Weights of a small mixture-of-experts language model, trained from scratch on English Wikipedia.
Size: vocabulary 5123, 56M parameters.
Below are experts of layer 10 (counted from 0) of a mixture-of-experts language model. Rows are named gate (a neuron's input weights, with its number), up (a neuron's input weights, with its number), down (a neuron's output weights, with its number) and show model dimensions 0-255. Each number is 128 + 32 x the weight over its row's rms, rounded and kept within 0 to 255. Numbers have three digits each.
Before each expert's rows: "comes before" lists some tokens at least twice as common just after its tokens as in all text. This comes from a sample of Wikipedia text that the model never trained on. Tokens count by the router's weight.

# expert 6
comes before: " the", " a", " to", " in", " by", " his"
gate1:152174153056137097200158164108128170139106115157154172153107212129120157107143145091187119173118142119157150077215067150229192104190124147176159098120120140109109092139168155117070160124109088200074141075109129136112142166212139102077078102116118124168117169055147154137181126132151120163093104148086115173171138125108130135153151132086061166133052162082142110175127186138179132158150083145115160094092131126109176148161123137142110113176056135172133137137129127180119098170140159177157096138163109167090129096132150092126135162128122159135142137080167091142119152132126163158092147111135179112090158163105150131177185134136187132115142158115147099127128113192100133176115141111121161112130137125092147133152165153137106116147081103109125136092121136094148151148124121
up1:142067154120123141113135179095101157108134136139132205131130175103072146174137099107100093122099144107142175109124213121140131138133031090190147097083136136139183105115121076149128160099073120145107077147168139127206132137137158141139167150073120156070128158102161105190183157185080106088114136161138166123103088136115074122119093129110156134125163147089175166135103114155119131141172172136070120204150157176135136091115233070132141079132090129151118115068112107136138125081151149167141111087117177078135129169163094136133094090080147174135150138145134119099153126089171070138049136132166108126098131106106169155146094120138087107112074126055105197117142136105106129112120142155118124182094161100100104133130172119101132079184118142150162137104076124108146140160136152
down1:131134112149064179190144095160148126144141067188137119134053114109107138153081100122149095107122075126127176126097094147104102073110100158120183133089105107106140182124132129129153107184132203155179115158087122074200127123171159139096151088159148125078079165142117165091108067105149156156089091123128140182088111088099134086163143148104119142076172175068095157195175153113107145149132101144106148166080165096133142116122048051134106150130149140184108131107146086167121094128165150143096140143128128175102164124151115173052208084114123146118091108139123187143153087130094120157124114116071187077098140090092124096104100137132100202119144126157146165177095114124135058152131157121097136110125166139097155147144156129160095170137174080113146163115114090142092138142149127
gate2:130091118156118144069126125144090069117134160143128144133082096106191110117123130149172088166182158087097129141080107113184132105094164144130158134102100190182112164059119139066118154086120151106167140116134123171137116078135123140172146160128079160113089169103111158102149090124089083171134167160169127130142157122074121165176203115166074119140121100173144149113165194092107056099162151091148110143126128137118141133119153178086135136156128134180121121174128062110134128135142134118120128173143166160107150089120118178149181126123103117132056101136111086114159095202128140139142120175089108126118172236106134078131123148106182171084087109122074186158090133173083109119106160103082126160118070131095115129050055060125119152093158099133144098128159162108158150141095112
up2:101110129121139147041133147169141110158184138169112107176102100116158130092136157073186124153089115021133112115102165092115162053119131130139101108083102152101077108123106117119123165144154133066158129155121169172121132137137165122164130168184139098141144140091134121055139106175059146121161117150189119110200145123118112215179166133120086180152125118155149120065118201093139090126154134094115139160108091138108094113151111146121076094197170124151094117138115056130112133112111107137081130149130140149098142133104100101117197141091149158138137099106172114160140077178148178174162150145078117057106110135125124121090144129096136196112101115133099166155065109154124116123161148124090135154137113136111140111112126092104092124152179164121121126167053180088128206065084127
down2:121164178109140105194125151153142145114081042165143111108140140174170146076129145077093089093124063081135104093079080189051106091061119140121154102107155149118118048132134152073121115160163116113119161098145158184127128189134171124088100137109121081101138170181128092072116112156157159108148142149102086137130137092113112109098104128138133099161180160156158124081120135128114118169116078142085157074105133098138140125123075112147077138162131123098162178127119115145128173139150163151099096113124129110127148108172167109120114122093153116179104132088100112143136112105147125102173130152077131055136078097156093119090089059124116213117129154125183132004131117136085175088143111097148145140122106169177143157080142186123102084156159135131131118091096101091141135067140183
gate3:139143148107174150098151087126131143102120110086119110107120135113089150161110108149137126206094081159124182157097160113120186186085136110190116158124087177074169079149119161103076090114111105184166130090061101138143176081107030057088112138129160078136116141194156128154098100191104095162125175132168113128116207080091183125196143137097135120155154087110165125178103099138110160177116187120126091176111130159096105206064111099199109141145106152092121106071111143167144170150106128093180147129139119110142147198170106124117105155109117126093167109134152170154148133114147120163155096157162149134146061166112122141137158122186061166114131178100156121134121112127143152128071158131112142160153089138155116117147119148160090171125116143142100169120101179127097120090133132
up3:157116103113153157122161206192195124123179144152145130111121099102086106140095154101067122147085099180137155124111179144136141165159104130134157179110084139095090098138177140102117120129133127160185094112081080191062135151146065112134116128132130115151109138194126222121116074145098132124210098101167147123112183118076113095148128138155148166148146088109145066156116119133122080115104169118148068130213144087158075175061098152132124098136103189090110125108092129113149090171084143146140147132118088150143127159139098114103084089076102114145162146112147202145145168135075123102117136130118159140158085162166042121137123111161120113150117196084102109117113080165128113070112192102123137104156170136138110159139134167112140118132094112148081167140132155112096207120155079
down3:082141134109143101128081099112114115102140095140143134093181173114067071127188140173177126083150113046109137128141132073109143124120165145096111152082165173143157118103144125201129129154066155126118096129189157087130130171144070157089132141170169083144142099135153129122098182105135149104152117082119118121122104171183103076104101107116156115128070151189158122057132106074179126167120083136106153142107127114107080112199153099099155124104127075173141123191080098182143095103154106139149089156123199115138088139099111072112151127191149122077128106157116061122162112128089126099115130145132097138112178072145152138126132137031150110142101094101158155167092147090154159158128096118133083095137102062041125098127128118166169110101133095098112075088130151171154094143118168

# expert 2
comes before: " of", ".", ",", " and", " in", " for"
gate0:142112131137120105140100082109138182146124114065146135109163150141154155133150113113095112159110114088156156088110115058091158142112131156156135073147196155109156130097132122097107102155134210124127143084126065077109143081071143177145128123146048155107141137150152155116134129125156108103166166134096165187146108137110120172115112127171157110161129157108131082164135121123141118117170128130165117154150199144119143141102186106117110146158111165049072109141129121135122155136191075165114079112134137159171121134181182083092086114098109150109161092061103092168144144142139100168089105175149109113149145191113155125108100153113194135150119173115129103108154147101090069140076100098208121027077171125115127041119160122150093125096142188105106068149084079075193118110153118
up0:103190089119086123152126148127096095174116154120091143165146138144130149148123157102122093152158113155162139129131094173175122129142080156116158159123122137148111172173123172080107172112156132123097105140096047160145181140131118140090148123116099132132076139070110119110091095103142123119069099107101132135162147164137198097064112174059089103134185077172070112109103113108073058183141113060077127151107107114091088103049090201133117160102117138118172090153142140089141086120124058119181131152130150193153147149199154089125109135073093156060164122121172090134159074157146091094114116112131135196103124168114126128164137092149098092130168063144126128142111119143117129084102064149090115135141098123113091140167123120152116096119125201187131115106136121154156106096115040
down0:108086139125177093134130113199105176134120132152095119128140102103144138171193077104107032134101162147106147133135115110107174149096100141163136095149143129138096122091105157133093124120145134100113160106076080103170138119021153125151125163102098183126172186127127152106159095145107170077137184146140130140100102138099099121147190077163111136101100104089136101193103140117087159153187141159124170177112161098146136157114155119113145140137163172117164135116149081107079135129138139113142112123073103111128125163130079135142065103066132119143120064110119152137068074096122107095072114170119083236079146132158146191114113172144103135076111109155159089149124129131091184083106095126169141191143128093109136132090133069174149072125161128159167117126075093195059154133116124
gate1:135065112118180063089161138111098095133121118184170111140084136194187130174155138105162133130100137126139065114102039154093172131101167126149112089132075155180172156118115128158122127142146186106055125129146161102096136162130113187156090109121173174129202158136172182140140129107068074105126133152114123194096121117082129076126098121102185126155113177186099098157129173146147107109100074140139180129099139110166052149131155151082071095141134117153166138121129122051116153123144118130176126128107111111128139135152140120136144162097091105095125091142126151124121156101138091135227144147157094144120121155134100086133067080129075135172174089165116178077162138140170140166120143099179131132153131081125160060177128092160150135143118115131093142148152157178126168070074132
up1:074118106172093167140113138101113119103144106130193117101153212151144112161075126085106147105163057071107142142137168087130113090121093108150091154128171111118052096145072161080116139118118100106143089080135143144135112208104110104085125133122109117094083061158140149113058075127172165120144094153127099088111119094194135187162115127136050148117140157094185074095156115169131162157138131145081116144103082101120134148169099089151097142165169173181132117102089107139164120168090125147125129220135127110097154101152108126085126090169177081197173136160142112145129113090110156126124165097126069112116137117119139088074184127117145153117120163160141067094059119138089175116152106064128154131088100187086123182135116148163109101100146102141169103149115119090080116120139112
down1:139108141124225115082088164132122156132069153157088116167146132137160054200134130133124158161098145108129142151162110174119103147097081124080142088099118198122135165118189132172144130101122250084123130111133106071102134169143119161148092081152105160148089169157121167197205079118129110143173136119186144129143089149096132137110138176153111146122078135166147112141075150135115177139187114113143088118159119140095130150086113173106116101115100106169145068125125131108153131149109142125136152120149112064104115181165079126114169089159104143108155101085155161142094162162130113131122091161154065120108175129124096082166140113172090139196100090207103107095129159138174109162149113156147156109212136088122140137155111119128037126167129167174081119136160152125122145158109135
gate2:101158095089121078125104179042163159082080153143130081096071081154168136101102072123095130210130105128145133186129129155130175078152058153124147103152160104088120115117077104131091172133170151121123142055105130154078203089131137122157118065135094110092103097152134107146100112181178073130138098109121139144132170099032163175130108140128121159131186086140152092077109151123154097139149124116137183140100135138089124189156170108143126113124122189130109120136110109121158065153111132113139129082194123193144112129093064098150132094085148138140090112111148082147123174183125147112145082129085089105115135101171128147082117169081121115140147123089161141093106102165141096111153086155055117109141167123124070135084169078173135106103104169162098143153155150176167170117128116
up2:134099169109135220084164088137110108166159152133107200144113142155162150132117171163124137163153182178119180100126126118095101143137121096119116127129127170232175138085148130102126092186148099174108083141079159092139110129105189177180109164126217140135147120098131155080110064106130136114140145092137091148106129071174085091138109072118128116164080140096134172151161146093055114129165117114128115131185074136144174089139111118146128112095116113138154149197154111200125137157125123066138122151107119124120074118096172144111169168174077134163113134113131144089097176084186187094132175088202096080115143131191111142106155083114109164132098115132141123063143103144155144144120106082142091137139117123128162173138142156064155168112166145160110180133089097129125134184107121
down2:135156124103140132104109147091150140130172159116162146161068156152125111091099155122096114111113056139115190156149170136130167116165099104115139158144165157132111143109096127122157140117205100066223097119113119071080145148111120081134154109094141160100149103088082075119100138138068070163084048152058144113176143135073144135108115149164115133095172068098092192138061086107190146091170131113163141087170162094138086070135166112119186109145122127106133115173149090157076088168133115112114136055183178116116134077112115165135136177130096149168152122094130088103103151162089116127138153061122107071126170155182124114106142119117126123106110160063139081125138131111122041095142096135067150183143115158170110128123094127158096110102134159114155074157112103127148138093117107

# expert 0
comes before: ":", "==", "===", "=", "The", " =="
gate1:076131119143064144076129143134058148125130159153091128102151110098125126112111077128114131052161118083133180112076152145115081186184127187136126159117107144090170130105144101098075083114116139102105104084213181158143164163108141089128175127187083118132208108127130096167131129114143151096131171138113171117140173140079111191081140096104136142167183197176137183106209108130147173163088087115140120153183190155133113141126141092114092128153137123166168120120121155075081154091115159098179120133101154143188169110133151111130145093135095120125205104157122200132171098111180145125143169119104110151115116072137107075162142130089128076098104079126179077117140107113140138179142082114082150122142106153121156122107085102110102124136133104093157126146051101162079096133124126
up1:159075104127116116117155130071126149080117150147180109126136121108085126094174142106157076156137135154127137137126126160152147123153099157091144131121159136130115140148111137132157133107091105170083122084108103161159118107117157097063087200149156126103153084081118207121107158127114107126112150160128124183120154153122129032148155101102159120097133143140119118152160130146101194120126177186182124145087095173089208174170149165134106145090146081165118170155127150141095169128162168124069091125114115097156152132129145084199154117119152114121130151156075141129105131149099121107122116097143171157128066113126115160138122099148063092203126181093165128168054072200068147161108128117063101054046152119104159141107089128127138185154146143123224065110167139133085111136127097
down1:121124117114127155174116161109109189117162101111055070137123150111089182122189161162095148150129180119156133138115144141190173134097166138165096090082114154094142120071149155111156089090162113173101109109164170169140124098181136136074153130148168113083123132142129112100138161167103130163174082169199124153155058132092132105055114154135094150138123097169154114141112091120120086118133111149152170114117108187119140153104122150051158128113167080131060164134146147221148119150067083118146115140176173156166065156063149162070134111127107144092106115110092130158130099142057068173109109179130061112168162124125095148104098088103184169123107077146090133175148157121145115088110162147137184114177123091154173150135111159119156140087095085147154109138136110084144122175145141
gate2:093181190141123172153142101106102099134127166194058104136139145095114108090182162114146106132118191114148168139109158062118106137080158126108135159129163172093149150207077145091064102132122092147160086133112115144080128152136145151116184165184101119174090146116156106078138110190116191148138126092100097134137097029110137158130145154117142145048103090118119127181138131150188139134130148098136120121118139095114138136112091115132171117084130077160098137201140107159080119165120116139119150140083149213100166120124083137160152139109145145154185128129137106120170108106113152171155121127107098137090168068098115097160151126136148116087074155128224110109122183181110040125091094115142130122152143106086102151149161114122110112099067141161201070103180127114138139087113116
up2:112157161125181164160114092140138096146119196163043133127139136087096100056154154140126097103156179114150164138159174105084090161027141091118147180149157137130138118167086087068093109156088151119144104151079128146086110124122150128102146146207139092146109165113153127129155106157157193196183163087120138160137106056079160153131142144085173130058106111130139129164085139147152102110169136112104141102116095099135118177106041134146143111094101120171090172167130091152088138139154122124116180169098139228110142088131097106150132156090133111134216167110147129093122139091094152128172103132139124121130134059121123070140128120162171150090099149147164087100099155142132095174098113106151148156143165113113052131101154120119141153088133144144149061159189134114131123095090130
down2:174124176118115160130147096100188142177113190097126130160098171090119108151130149151141152105170099151109104108158087164165080148182150090069126146155069095121129203150159096109099111201130128142093049105096176158184117129144112115074076125093162111171163082103109131104132169133144142147149151164124093128129102138137154174113103045121168110169065105096141144078109178099122126141172151151093091078107129111124121102142170059157127109112170136138132081144085172121145116157159146151102109147111041072146085139127108163147182160125160149133152166104079109165093096103147162119158149111135133122123166154174117103142118138134149135134109065106130137138071170113132172173113145052097126184224146156135124147139162084195096117116155127162133105126125071147111098177076092
gate3:134119150127120099132093146106170056179164116034180113149185136177103116179161128123074121206068150150073144154081120177109106163128181111134116115092122136051129148162075157133141171139130141142129109117120113070148143125129141115184156126175162096131089138136121111119101146154142085133065162126155155024140161134082065116116149132097117152111117128109067061121097108092112161135138089117080156099150137141115142089109158111194156146185084090120084160151142164153132101133107079076126147072184121141074125117132061157155108119146071142121126135057132082121156136136131083068149120130099120129141135100065121129116164109077148133135136143118146231153123097133152059185140100146133122158123143098114208144113108095137146135108129119102112145185097108098125092130109126
up3:185125125098096077107118128131119079178114157078154154129147117138169109118120127102122121179091157109090121141128173176121111153092161144106116106095115185090119116126109162095092159136116194134124129132120089088157148100153080114123190130151135086117079216153141135127119157139123088107076177120090135116159120141142029085146156153068078147069140122114064110164125118073135137150153117161076099101161135106163111093073129109220134167166138108161113152126142148139162114070140068129076135100157109156125079096125101142106079093058129116138167088084144092082139203137162170185113134101066121161125147122122090141143144116113144183106098108074099161148135132109131078122037077112140096153162124129088191130120087112135100124066087144120133140173124172136183127110073105
down3:125114075136074100148155096131117140108149087157160155134134112065128085144079147140109154158169190092172098106000078070140141110130173099112139141087144102136096165150112155089127100139077151151170190149154152108116084131084182144106183149116139106110165137152056144101076110101101101166112169112092109140170146147122141115174109132133125101117211098107148154042097169164110097126101170102125098154111121159110098174076104140108085095127112094125138139143147155174121114133211088128061145146124149142114081142157103120137144112112154138139122082149143141103176160156229101125144150128097149077067057125162111167127126097189096163141158141168106143108138137149149148140130137150114168091107122159103136137110098103110095098085110080157109184140167167065116094142109126

# expert 3
comes before: "\n", " The", " He", " In", " It", " This"
gate1:097125149146194106161074099155100121152098110096148126100096141123079137127093105108128093178131158127123135117148153171133174166138110080142078089139144089078090136116165142050108084140173126155162100092116121156140085088103148120120079092116198078121125104129088183124136136128154097103166120117104130190169096150136124136201163105149111163182209125129177118113137129154091182178090133083149090226152133197093119144167137169059138067108113096139099101104177116116085170108113157076118161121099134136128143105106066140156197152124126162117112156196100083129144149157119157166130085115136151122099116089151089171151101168125064147133169153093134134171165147154182120119100112089161138119153173128131129163165072091147164138129095094139152066118122111099113207080092141
up1:122188118161165103110145164079150109105171088140181107152058130158112118090160139103095168172122118188090089122133114134105101162101127109050155214096149115137131072079078137168130114093186131131158145105125116159186100126083119131143154144099135158090185093104111140142113087110169177163140153160111124097119112201134080150097093081103122132102149158124111152166176147059171160123135118092158100127134107153133155136138197133133136127155100194139160212148112135158131179108176163152109105126180185125181108160125140083132150134101167116112175151125155133130065149183122094072167105131177134135049093099137106141113112143098099143119155188126079154148088127142136100165104118184108106095182199079111122140163093118163154109154132132110127100173205168163138099101137150
down1:147141137103167102099132172126132115142142155116156142169132151109120077145087142192122167180090160070106094168098134128132143089125105086160045134112164165139157128137142128130123117117113174157126146119069132069078098172114125216061160063124168094134109172086145118132149105165113126105149130101138123173188085113133136189198177142109056182143152116079133146079144133165118134133143109073118148147122103138115068123147098166094134054114120122122084149173110183135096118151120134109114160102173158116109127062171117180118111089192097151142193084138105109154109114107084126123147120109069152151157118139137171120112102117116172110102157079135079114161106151159159163175156099058111120113124029139089157179133160138101181168135141174102089112183111091102108184105151148
gate2:118121127096110111125137158094057150132133139151092159158100102133173061127107125142136060116111115158073142063116165124088149088094111106099150154130137087219156114099150129114099181125144061183081240136116146146102143141123095160105118103144168146146109094127140146138141143132084146142072148134132135188140094073148115129069151082134177160138082173160139186161152192117116141133115120111167189138115137156192161081087160121117122149124156148091134096114094091128101150118155094102118103102056153162175146125081089092058120114120131110075136139127161114162122105171136160231179142178148117135123127084158147151158162116077123146147113139108096151139160202161119129100058118136134124093165151157092100148119094108156163118199076125148133149133092113177146144189176122
up2:188122119153136095141122132121154167103127165083142171165096184095112175118079112135152182060073063100086126107109131120117156129062165113122102100039144135107148068144108105135102093149107138125114107136052134108153156196140168079171112186153047105160113053143130108123113093116102135148142087095132108110093088110043124148176160155128131116142093094096177087098107111151125137098138093120099094135109130126124085122062099124153174085132147120164164120146112131159118138113054138096102136090139109156167135128099064144077126173155090103082084159149122119135123165080131118179188120116147155132116133215157068106165144061142095118161155134113093128055157155097126157142149153138157129103168103152085121170133138132152119137153133085101149109158176094104179166118144063
down2:107166106106105152110164096092146090162149137112138142154112098175138152085105084110121094123125128178156149136158094146124085162151145163123181108087087092120128112109087152166200189094130175162149095125095078094142099154118115146158106082129109115132160194075118105076138155122133081180150232079157112159157139124087083145144104162088124082109161125168098164116126110131124105076097111160103134148075158071123122089138184121088120143212085129078169096118164148189124117161125116130150183117125179162112106125113147150096137156157138179169112119130126123160117179225171085121063092108132104162108094153136167148125062171106077161145111067084161134115122087129113106130077086081153072155176136143115142159127114110098157137141172093130122181163163137099117108180093169
gate3:095158143116117125123169081171089138131175157163079150178178148114069172131124108093173143098094201155128124066126069120133160154172133124133062165146092131121127181174171189126102093143171166131099089129135117113086115153093034167159072077097113148151132132149094174177160155091103071137129126091112114089128158178147078098124114154106073098170164105136133111109095118123154156101087112140103102160165163129146143122160160109135165087111120038088120137136082119107129130136138128113109168108132163182119110177142131129220098130140142100154161103100066115146166034151169157109170097128089099056184150102119132147117087120135106189136150047093095124145145138171142136090150107102072141140125091112140077117100120138121101121108142112127122182170080113131134167118169129
up3:167107186113169102117147131127118123126133137126078185141097128151147122196116158144177134132144107192138111131149089076086161128099185131103116146148106109103111131134146194143125133075109111096100154113073121178111102110130100166105112104177153175181094173110172134147130136113177182105079108099114127122014124146163140085163151126136101162160137137185068166112074093128104142017083114160100139117087076122125098168075118144088148103103187053114194158179115108096129153132115235099099072119095091166172115118116144152100100097153143129119123066106099154119138116148129124070116128132189099133111180145138168063081124094104130127113129117097125088105080098104090103148141155123115100137138116135128035180121151117141154152157164148106128124114112116104107085152133105
down3:172131134146083147102162131143147131123189170150142179169123134110098109077118126057110184096110117114091144097182072138130070090144166088096083118077142121198137175128159152171169164106119105067139135158154193109084132105119092108155119120154158141130170128131150149156164140157121117179092137126140175113096159161083140149101129111087095083172225147145150141122084118138135117095125148115106137130123135071179099102160110072113197133032052063151126113135121148074173137155158127148119165083142097063115123132101160174104080144126125174155112071103157155138132075134099114121168139133143159057136179117129097143107136159113097144125085106053091116151139116130098151142148179109108108107145131190170073079102181166164127108117127138147079156117157173121135127151182168

# expert 15
comes before: " ", " 0", " 1", " 2", " 3", " 4"
gate1:145164134127131117130126081066167161171187092094061097139112153145160172115105112165135087122181157158113122080150154127108097144165141120100133114172099142140165136139161102113134126102185111135083144092145096096122154094181141130106182091047106114088158081194128143155069136113140130112074110159179077189127057128153158149083123165148098125100118126135138176081108125114156158132088082116121102094104109189132075167145178196141110096191084122096150136097160120124097125125139130120096118127094120145141142108054137116083080130101068182157139062091090167184112116136104088118161154099131093151132137131105096119104110134052197154091088066161158084084137122081173168123117133143164131089129101154096129112130134187125073113123085114106148127144143131146182171164106049
up1:148115125114145180156149143144112126119181149104175114095160126157048139128142113168135090103094156167121076133153114069096075129136146083119138133093100119176148101132153091129042091127149146148117156162114148087066195154051098109127085175123097153109136141126081166099140147223072132094135097165142108110137129111099108115124146130133127135115139143110101075151182088115088160189128150103081141132137173139172103085063135074132191120087123140074178189112096108131109102130155162179125107195145095140135144101099074087103125146135160131105157143114152121190080138139146105150190137142102088110103136105129113193100161201124161166161117143163120159085122181158130146137108161142101118102138121077149137072084115100122141034151071149088128125119134116139219127113172138
down1:131140129159156128161194070148083146138091124120145107138146134118083113156165161161105135164160114105086177070172124147100111147158118159115138185209138133096148133087092159104125021114156097112202166138142140101174119127111112095134154126140159116097128114117141081071170160118097097110100115103206120163177068160121118124160125131099151095154135096123117193164112092140132161085131104070111135099071100120099141088132119112168120061129106166122101107103187159107119103101181100125119114154128144077172093152116149104110131111129087108127159108114092113173176155079169157093155097113150079151157036114137182123134106143159142086132183088122166088070147103117090122117111097115157212151088102098102156141094137142119106139162115184187181115119081129166173112203152092
gate2:206098144118111051078170101134156106100117111124149126136105134102134134142144156198150152062153161112160125172072179108061097125143097132135076125093081116118142103127154125105128156178170167154093191098099123121103148136131075094108119130148161115192195095133127156080156111188195101164088111130035126142156140121114117115145129130072183122124092159105120159129210104139119129113125141070093156186095176162159138096129133143100143139129108132122151135081157171097115136104108153102189130086197108145126139147146144161129141100160086171125130157162086150154074111086095162148112093126162152072132101070183191156121144177125152157091108114151141149172162129115139129115177186134127133119137105169202114154091045139110120128155119223108122140137162079127119118096122100
up2:092142095112116163130126103128142180135190090083190146142133111126123130118156169122131148038100132147148137134152104111120133169132150151139051163091136152120098155086085075065168118127153127116123150083096154103144091099140134160081169136086132109083158154133117075168092144049120087143178103126135162108099104104138138189128098090097103085157144036176100182160140130101110085156146152153135091172128095106090128186063134084136158171172143149119140092183182123119134141126160182147101128102152163152044187125076144102131127120163160090100105113119142126110112140101131083153103190172133096115188099199099142147076082124095133163072189125137112063150128103108153113125137180120104141161095152125138133101165113128110184150106157124196149065138137182130158133176136128
down2:114132115116067150151158207051145088129117133100139111152134100135137072082116047109195119162112165074128127133104160085164161153115142080071152104133157167143136093112106141127072101154114148135122132131132086094116151114091071188161118153096102126154152154116114155192118157141097129082080096192141145132161083083126105124121170133188146143156092172107099191191189126174059131152186107105128099080127098137159137118078083133169124132174109128139098171161132148159141117092178136129105130105110070143141102161117154098153138131178165096137129118155155147126091154198142044148146135099112129106053073123119096180142185112184160128123211080106166148110125068158142131186166137100095118147136109084154120136145130164095093173091103108078124128114117157136117141135095147
gate3:157147171100138126110168099131127212141136116114118073148087093144092146099117111143208164166140149136070152117198086119161153128084177112149123108127158126135112126111123075132158099176117162143172137074121117095197185147098162122085119065161078148170106141149132128111178172101115153141153135096110162096162091105137104106096177152126112135133107112107112132145129109171191146125067094118126151137108126083180158132115138138131130204092157146069060104144084126178091194188078138159088071137141168153100090099177171099134140102155116135149122148154137167089162081122105149120104138075118124115102164078176103129071136119116150081124134153106146104119101157170126094197107076129114149142120174101107143190148160057054131150145162090153222104159130136163149114108084138
up3:088150127155159064143085146129185080139163111109118175161221205110162070154159098103157156096072138090172077113071187113114146140130133127132168128073082148159154176131074163084153095072171096129088096128136115130131115111148104125138145176105119115101162117141066130180108064092123101132131137135156113174057123124139133138096123137136126081087111077147095093117115164137104064092173105162157170098174171184129122163119122134149110062141154101160145130135129120120142088112126094086066130098122148150128170151115145160113110099138156160083140116147121063145157110141124116121155139149135084136107152166114145115186164176166067135104136110113041135092183155072142132116163178072152179174139056179145118141103126127147095078118189175150080134127141104136114172138118104
down3:193158131206144125110144076096144091069159148160135140146146143173116113120153133108143116168136089199096065138181128131154134186113099120168139132070091126071146113192125115123123143100164118191211083172144164085157103102160109152143107142144125124169122167129121188100066101078174167112131095103157162110176156050075135132150163118176143117155137048090182105065121142089103163100098132130134166189162171107180105138093104116162165142139115064143065155163135122101144122136164118112130091166155179108131146131142128123111158147143097084110189165103113190085176153090107110119164069191176105083124115130116142100098107112172112181157110145114134138197144134094087138107125109150111115145103084117115119155158134113110148089086143133147167130135159062120136116136101176